Weights of a small mixture-of-experts language model, trained from scratch on English Wikipedia: 64 experts in each of 6 layers, a variant of Adam for the experts.
Below are experts of layer 9 (counted from 0) of a mixture-of-experts language model. Rows are named router (the router's row for the expert), up (a neuron's input weights, with its number), down (a neuron's output weights, with its number) and show model dimensions 0-255. Each number is 500 + 25 x the weight over its row's rms, rounded and kept within 0 to 999. Numbers have three digits each.
After each expert's rows: "comes after" lists some tokens at least twice as common just before its tokens as in all text. This comes from a sample of Wikipedia text that the model never trained on. Tokens count by the router's weight.

# expert 32
router:518488525505502512505505500542524491550539497542495512544506499456488506481543518503513507489470539498508504508488486465487454486504524525511522518500481478532488555501476516526487516502464556522488490503521495505519536525507498487521535504501485507556479516480484509450539566504528507494487523514543476513497504534499522492498545489485467502504511485519503482484517538473507455483475506482495544505499501476466500466460505481477481495503524453499495517501443517458490521466517527449484497468454504488504487527487502502492559517507533512499520484496489454489552507481520499458499529467489464460552458494475507512471523502496466483479439513531458477490504509459471483498491471498484511518464485525457548474495476525539459454535484496485492457519543488491482527534477529
up2:478554507465490493512482499539537507480531501458521531511476539488485519483512502482515473538539527521492461499526485513468506517473511470506493480519521518494526503470484503512533485476487509499506495512509486493486537509482526563484492446531534519498455504510508555487511516487506478401492511482484513507492485551513524501492467505474492471459482524508502490507509491518508489481492490517535512512510521513530453439531501499484485533545529506481512532532474525494501476482475455501425486492487494429471492522465481440489510451494525466477504525500525533500494499529504535541471484507536479491495474530460473497495482483469500525469478491475480502550494523493471502484446527488512506512504483432512518480484483522490529508517505451477484481506503462515478492520498470
down2:493471494486488470476467510499528497515522531484512518503499507519486529492454496489479524517528523472454478461565537442491489522493479484491525483532497486525491533493491502495500487449496530513464510514492477500476469534508507496511523521504491512509458501536519487519523488474497505489483488523525516483496473520512494507512487482491477471511510497508506502491486532504472498524530505481492463494503499503455471483533497449495516543475498507482479554538477484456489474460508525485464465350407504480468480475453499462549472523508556470495538510494512497524482464520465522519499499487475470493512507543516493545512540497483474496472455543497485508527496505505505464492496517486495499499498499499496501517487490518512523503527512475488500497502461526501510528495459498
comes after: " |", ";", ":", "″N", " ·", " Green"

# expert 47
router:476485541481513452493491513512495494475509523467481493508468456534532500563512515480507510526490486510505543503488518492530548554500498480491473518486515482534513493460512565504559504497516496470510490508508543487532535509508534497473499504484549513563507512497475509505488471512545473475498497491462536471506506534518479523539493516470576504507541512521497504501509511487517555527498468511494512516453468513506504559549511526525438448460516516483477501530484482500494498467473517504519481520473497515493570489519513522491489480490520525527537485543496508464514492511505531546513486524561478493504499463491536528501489493544475489511490517496498488503489554527461521536472495524505498513476492503475510480487471466480500500556501486510490462518484509488522524501477507
up0:542463548483458497498491528530489484503501525505485522528491500490513506486498492529485469493451469464530542477502495490504504492514486507495473508478496524512533516463468509486507490494515494522506509513470465478456495500506526501491501498528483456484526489496469517495469523518525510490516494491502450480472459499514502485511522546516536498489507506485451506458460483475495545481508543542537499521531523506529488466501483536465494532502477485512545472548470494480537503450463431495497477501524555498495508481499479527507513481479513502500448455480490475491493438476463494467523484535518534527534495511475508501494496524475501532499472491490545503481518465510448532494474472468484497521459521506534527534516475498471543511490506529544479474519412465496481505444504506
down0:487477513497478557477481493497505501489520455456471458496479442506484490495493435476513478516482442491469569486557484468474487490559495504469487525474503484508494509513493549448535493497492492500497481495508465503461485522452504507524498495514539495509484494486454506495523494518501493514509495496517484533523536513438539486516527511496515485522447507485533489505498506487505491518490495519527490486498526525525543489489543490492494524493455443529484515465474485533514478500546484499515513444483561505486541502514505528534511462455456541506520494510506500489516504538519462498558543493516496500495497484519515494532507522521505524515475496534499469522475459551513521493484511455503508515528527509482463501511535514518482489499507479508543499477537495497549496542525497
comes after: "==", "-", "See", " and", "===", "\n\n"

# expert 20
router:518517460497507504493537473489460496513499483521536524474468491522476540529524512471483516468504522521510529487498493470483481457502446502504497519497483485540514474501502500520486527499565469466505489519491528527502540523500529480481480462488471512504494488566470466449494513491494488473498524520507496499506503463503488509514517489534538518505479488515466563465466494503506478477464503507525510475545467488514440499467514488511505490492513463509534469519453476526478540522519488506483499437489497509488465526518519473487453507521455496484520517546475529553462510511519494462497505493464517479492508513485439486498531527502472542473507488527454436491497514450490499512533499490467466491520490519504519515471517506474514511471460478487486520508526498539566492489479553
up0:520489500550565522506483488512467498486548538483476492465508540503549510481494492531502504492462484506474476500496542504467463539499503490495506507536453530481496529510448537485454498499512522455490472500463494542498498509509491488499502483516488536471464532483502487519520524512494474500533487538540515542551455519499523452513499476545430462487485521449505477520515446475532480502491516468468493581491490475543473498466520518489489504467526534489491503514497488487516521512522516459417446474496501491461509516486514481486508525487489499497458537481460523501461483511520483488534479509500494515531490538499494497533501497503509546469532485523465523524492505495484528481470517493505487501517483499457508493457503466514517488528484538513499499507519504508504481505505510
down0:482478500463490525507471511471526500499533517529474491422493513446485499491475525510504468488527492517535539467477486496510487461523475498518470534500484494522485556514448459532486497501516481480509510435482478534493514503526484476548478503514482510545503498482455472500521528531470535480490526505505521487475500509478544514451533488505512487469488521504492481453490470510509490467507533512469523532507500480558474476544573473512511516485544519492498448522484503477508507499473494467447526491486493527464494495530502471517478520501516507480468541508494523511485527495520512519533486478499497474490492502513571510492533495521441540510498539536443532520469471494535535466511500511495470516512515487521488486493510523495489514470476485507491488541523484542497492543516501
comes after: " |", ",", ".", "-", ":", " ("

# expert 45
router:530527486496492522481538529499521535505484521494513516501501517510468491475492513523492456496512553520477519505493476484479474515484498548512549522498500470467478513507524494473516504538468525495491508514476474520458489500527477515520529517498502464443529468502489491518503526552482510468446449513514520462479505495473493523482537506507437547531522484474504533506503494519506538502455489521506497504510505524513478487495506524470478503521508564484509465495494527497468460468523497513495484546452493505510494507481536497494514495479538529534494520487508512530523520503512464542471546496487535512503462485450512485538535535498456506504550482481522489490569492467493505484471543483515488523524485533521504478498486487500472421524538500561506496503491490540510458506556486
up1:552508497469478511527504496477444526530514488483537521493499493487480500498529490493497507552467508495520520509496484498517493536466459537484492476484497460512475492518473506549519492498472513486510498522464487518479497488493463496511466516497491530518507506529487504426511517455562459505533486477494482494475481506528489515450547490505493471514489499462467509533492487512541510466482500526498484525480540505494511552492488522488549484513507464495534469520481517475511490518490509526513510490530567524497463491509492515511483507488534502501507484461488481497480463492464526510527486512480525473512506522522518517459518481399492518508486499449508543465489465535477517476503533460456499511524515535460533478543454505467518497537520499523482532524533489481452529488490464
down1:486480523481508489497522514507508554519499541492522470467454509499497491498540470506495461483442517510499522508533445541472485485511462513510522507514475505501496517506513492515493518472520495477475527506508517524515490494499519472495445484501494555498498530487509482521503430506504471472505486489492501479513516447525478523501529519466485509511520493478458507482487483501516498539506510559490501507474472487503510511517535512534504500487514426585497555520518446483506485475489469509473471528456511542466447523496481477463492474508548549514497488524531539511508476517539496523539490508474492506503518504519467484478511488506495517504494460512518550529535482475505483514531536475495488505500483527516509530486509479486478492493475499497527609480540508502487533515493486
comes after: " in", ".", " at", " |\n", ".\n\n", " for"

# expert 11
router:486457488474508530499521511510553535514508513458505468510480512540468484494474480513464477496456512504524516523485490462510463507528494490532524492417505517523522513477474498498514480500476445524503511523478519509497520480503493527522509554510466499495503467479447529485525510529519505464438517456562497513530536470495542473456534520514507523509543498478517536460505479527461501483517530484495512493518497502545533473490491502482507552515455515498483543510430490535474489481482485493560479517500529519498506507491494510482491431482502527495518478473478491490496492456507513532503511460526551503510518516488526512513540489478465478511548514501521469510517455502507494517536547490490496530475503469491497529483457475515505502490511536506527516493524510506492514467494527
up0:497519468516516459510545497486466478462491503497461494520511536529494551501430447503540491512493483457460489494491460502514514462499506507532522514490490474481485502528502531481485469491506492466487449505506545498504512518515456473496528498513487495506500519492479457493534500498481507520517511512492537475512487526483481493517511464481449491464501529472518491518562474437493505474453496510497455474468468530473516448436542506557475496461469555528446502468510532518518500458465479499506513517496485482540531509477484510476500493514512501537483541505472494551500491522505496541525499529494495493515470518493507544508480542496454462471503525489495487490478525503498464460483488503500513484490501486550518485441523521537497478498492515519507487465519489498516520501531506
down0:488527492508516512475519503530469489497499524517563513509501510528499519515467517493517504492484465432503515533517465468513521536510494476547470508494460504480498511499508515485506490483498493495523540510564544534490534531516515505465529451513504496512547514516509531467469503447531530510530511485487475489484475469495495543460501498546476505522468519531516525471523489493518495514515504505489489527494495485510506480489467453523491487499468511563471485454515498537512516464428497503477495547491466538477492522484473515508466502513524504504561484535496501514474498467531508533510486457495464510501491486480483496486507487488481481482488514507520446549485542495491505550466481528532531497480510475538503521516520501504541462481480482502449528514522497534439523436508506
comes after: " ", " did", "%", " |\n", ")", "0"

# expert 26
router:534478525464527509467520499516495499494488471533509470483510512498501494445496495497506502507494462523532443494476513545472500533522505544525489488525557511489471511528457526490497520498539465520492472490499497527467522533505511470493512492476498527453505484530537514537490494469486486466532471549518514535481490478480527500498516507498461514534519503453513457483482499510478534546489536470444465524476433474514491503497492479523512459525496496485488505509543519490512477525474522469467490480518489529493487523472499524495497537513503541470489533493517479532511524522523488506496521529473501496508461496461531493508486513521455514474550454522544485530538437476462541545487480521456503524498512540459508468489512477522477486503502465541493484536510505526492495529461515
up1:486531499525512491471482495498438485428499535513479509505456512510483470553498554496537536547493527534529489558428467543491492505478458541532522521500506491481505556481493498510500498507499516498486466498502496484488494510482507480473487512503482494503513540482520514481518493478543517500519505494463514514484484546492497602553499509507478509492473492512517459514474526476496527476468489489488473533493494513470517501491583497494500449501490535535499517506476505517526485495486500492518491506515521539500499464463488481514473507499547486499503509486521460505543484468498464503487488468492517531508498492496440511510495499514522489508487494490465484505508505514534542517520524495493531512484467494487488491444476524481493497524465511449497523504505423513486480511500553
down1:541495520469507510458460520484501478475525476500498487493486488484464481494509519484485485517488534507507501485441498578443512479484491504497516516495497499506500521523507487522532489512492476464512510515513497499482476512528537513494498467531510469522510483511508525545539480500507494454503515542492475547493526512478488510538499506507514499532465520448462456469487497470460522448510477550530496565512500582479504516538533532467502469519526543518540525517489513517524481556492544504449497470503509537513508520501489502533515531509532501539461504500512486549498526507525487476476509511493493489468523513490507470520492463539481492499499474461509489504531528479534489513508530489521467525485528524446521499466543519455508481505491527491501517516512446465485505503531464
comes after: " |\n", "\n", ".\n\n", ")\n", ".\n", "\n\n"

# expert 25
router:521465497528503459488499485498527491467511505531508492478475522498549513505529487518549492498481496493505491489513517476469512507467501495510502490516511479500517479495493488513538523543539483506526472529505464445493439550513544503471507497531524482549490495434524511536490545535512470487507510484568435499520445503493528488552489515494503545476473515477485486508438520488513489518500502539493572530472513517527530477475522505497506480550489512532523517500508478512538463493498516474519491509534522493532522452531478542482508539506468479480511463498482519527514474459512504512519498527511482533501511489496499492467529538504482509501509537525504522532564506507497519502474493542472508545496496487465488520466493508528477541500481512539472474457514494484499528504467488
up0:553492508486434523521499496491508501517493501539496509545491489516492470504521482469502480471502502469485483483498494508514524537499488538528491513490514468468472505523513500509454488374511483517494507513521511506486464517504547483555531536509567474509526487510510499509484495492498492505477515495499511514517455520536536509514494476506525519485509498504545487496442496472511485517522488517510519504531526502504462470525516467514469555492501501536529497544474499497509477488487482497559505497507472525505496468510476511467483503478508517494526509496485470510487539520505500500513437434490465505496494521507482487545516519507525505526516493566525500515534522496455518486526488481473505517486487518487534559503520515495520537473456494503514561507480496532522516480478573
down0:496518503493464504488466529487511496457500493470464465482508482499491509478466503473508500510493532524471486519515507519505503517479494497545508514501479498461451494461512509506486464477529486497489507519522533514505501448498499529464481497524511454514509477531470473461459473543506507439459507498540460545489525487501529514536518531546499495470515504540518543494504524472466526501514484478484501499496475521492515493508500507533486570483475448511558509531474502474480513445510514477553476522493504478532542546447521519489474484516505495494524538455503494499508493466517475499506487513488508478517486456489522474518543478485468456534449496473482519559467487472492507488491495546502508528511565474508546525483513466481519527496465488528491503495495525478483532472473528
comes after: "-", "\n", " It", ")", " He", " which"

# expert 24
router:463479502514541498474517463526457471499484483465509504471481480534519478532478499471507517493491480456471565490531487494525499507518472475481461531489499499509522512505506525535462533512504460501517508454549484510514460493512523501502490457519510532562555471487510498473489484483507476527536527483453491499497539514541493503450523477519548506494515486521494498492550534519505528540507517493502505458522487499520505501514503505507494493514529497458507507535510493504505482485477530502478490476510533476494521511478495489496501464489450493481511497557497573473491540512465509538520520545527528453504552465537512495471507438486491485503501513536498488469481527502499521521468467467544491483577482537499485474535474495507500467462518502468481505507472491498522522475495473
up0:457497510523488506489511507482472497540489497474493520512471498498532514493530523521499495498494488468477491516534511473517517498504492471533528480486467474494509484487497572517495507521508511541522483497483499477537475476521509518543566452527556464515483489521495467523527514505505511545497523506506454536534481532483425506522469492491474500487530473514497465539525478530493525539532516531503493524505497540495512490506551516440481488554487523519530501498469517508486510552497536545501484492495493511505557527491484515543530541486480467491513464544483511493506509465519473511484530506478522515473502521504519497542460531530484478496501534487515550462520513512513448475452518462543464480535496518525520492477518474528473493498476458484516467491477523474478501527482508
down0:528480494486472509486534486501517487482534498529497479518499438497514546512517521446509504527531497481492559521506487485461493519514498505493486477471469499497510510514469476505510416481504496512478548487485581521545471484481454501480542498437517526523547466471512477486521472472491547488494536521500485492509484494508458454515495503518506527477471500471548520496483513474513448459483513472502481516508500567436561500479510471517497517494465503531480546453484482474496488475486507516509513452532516508519483497487497504513505510528516500550489524507501507496518502512522470501481527493494481496480493543502502519506493495521523499513493506513481504548517481500520448512454501496507525512554557487497556498481542495489503491487472489482512477510511495549493498506463521
comes after: " the", " of", " in", ":", "-", " and"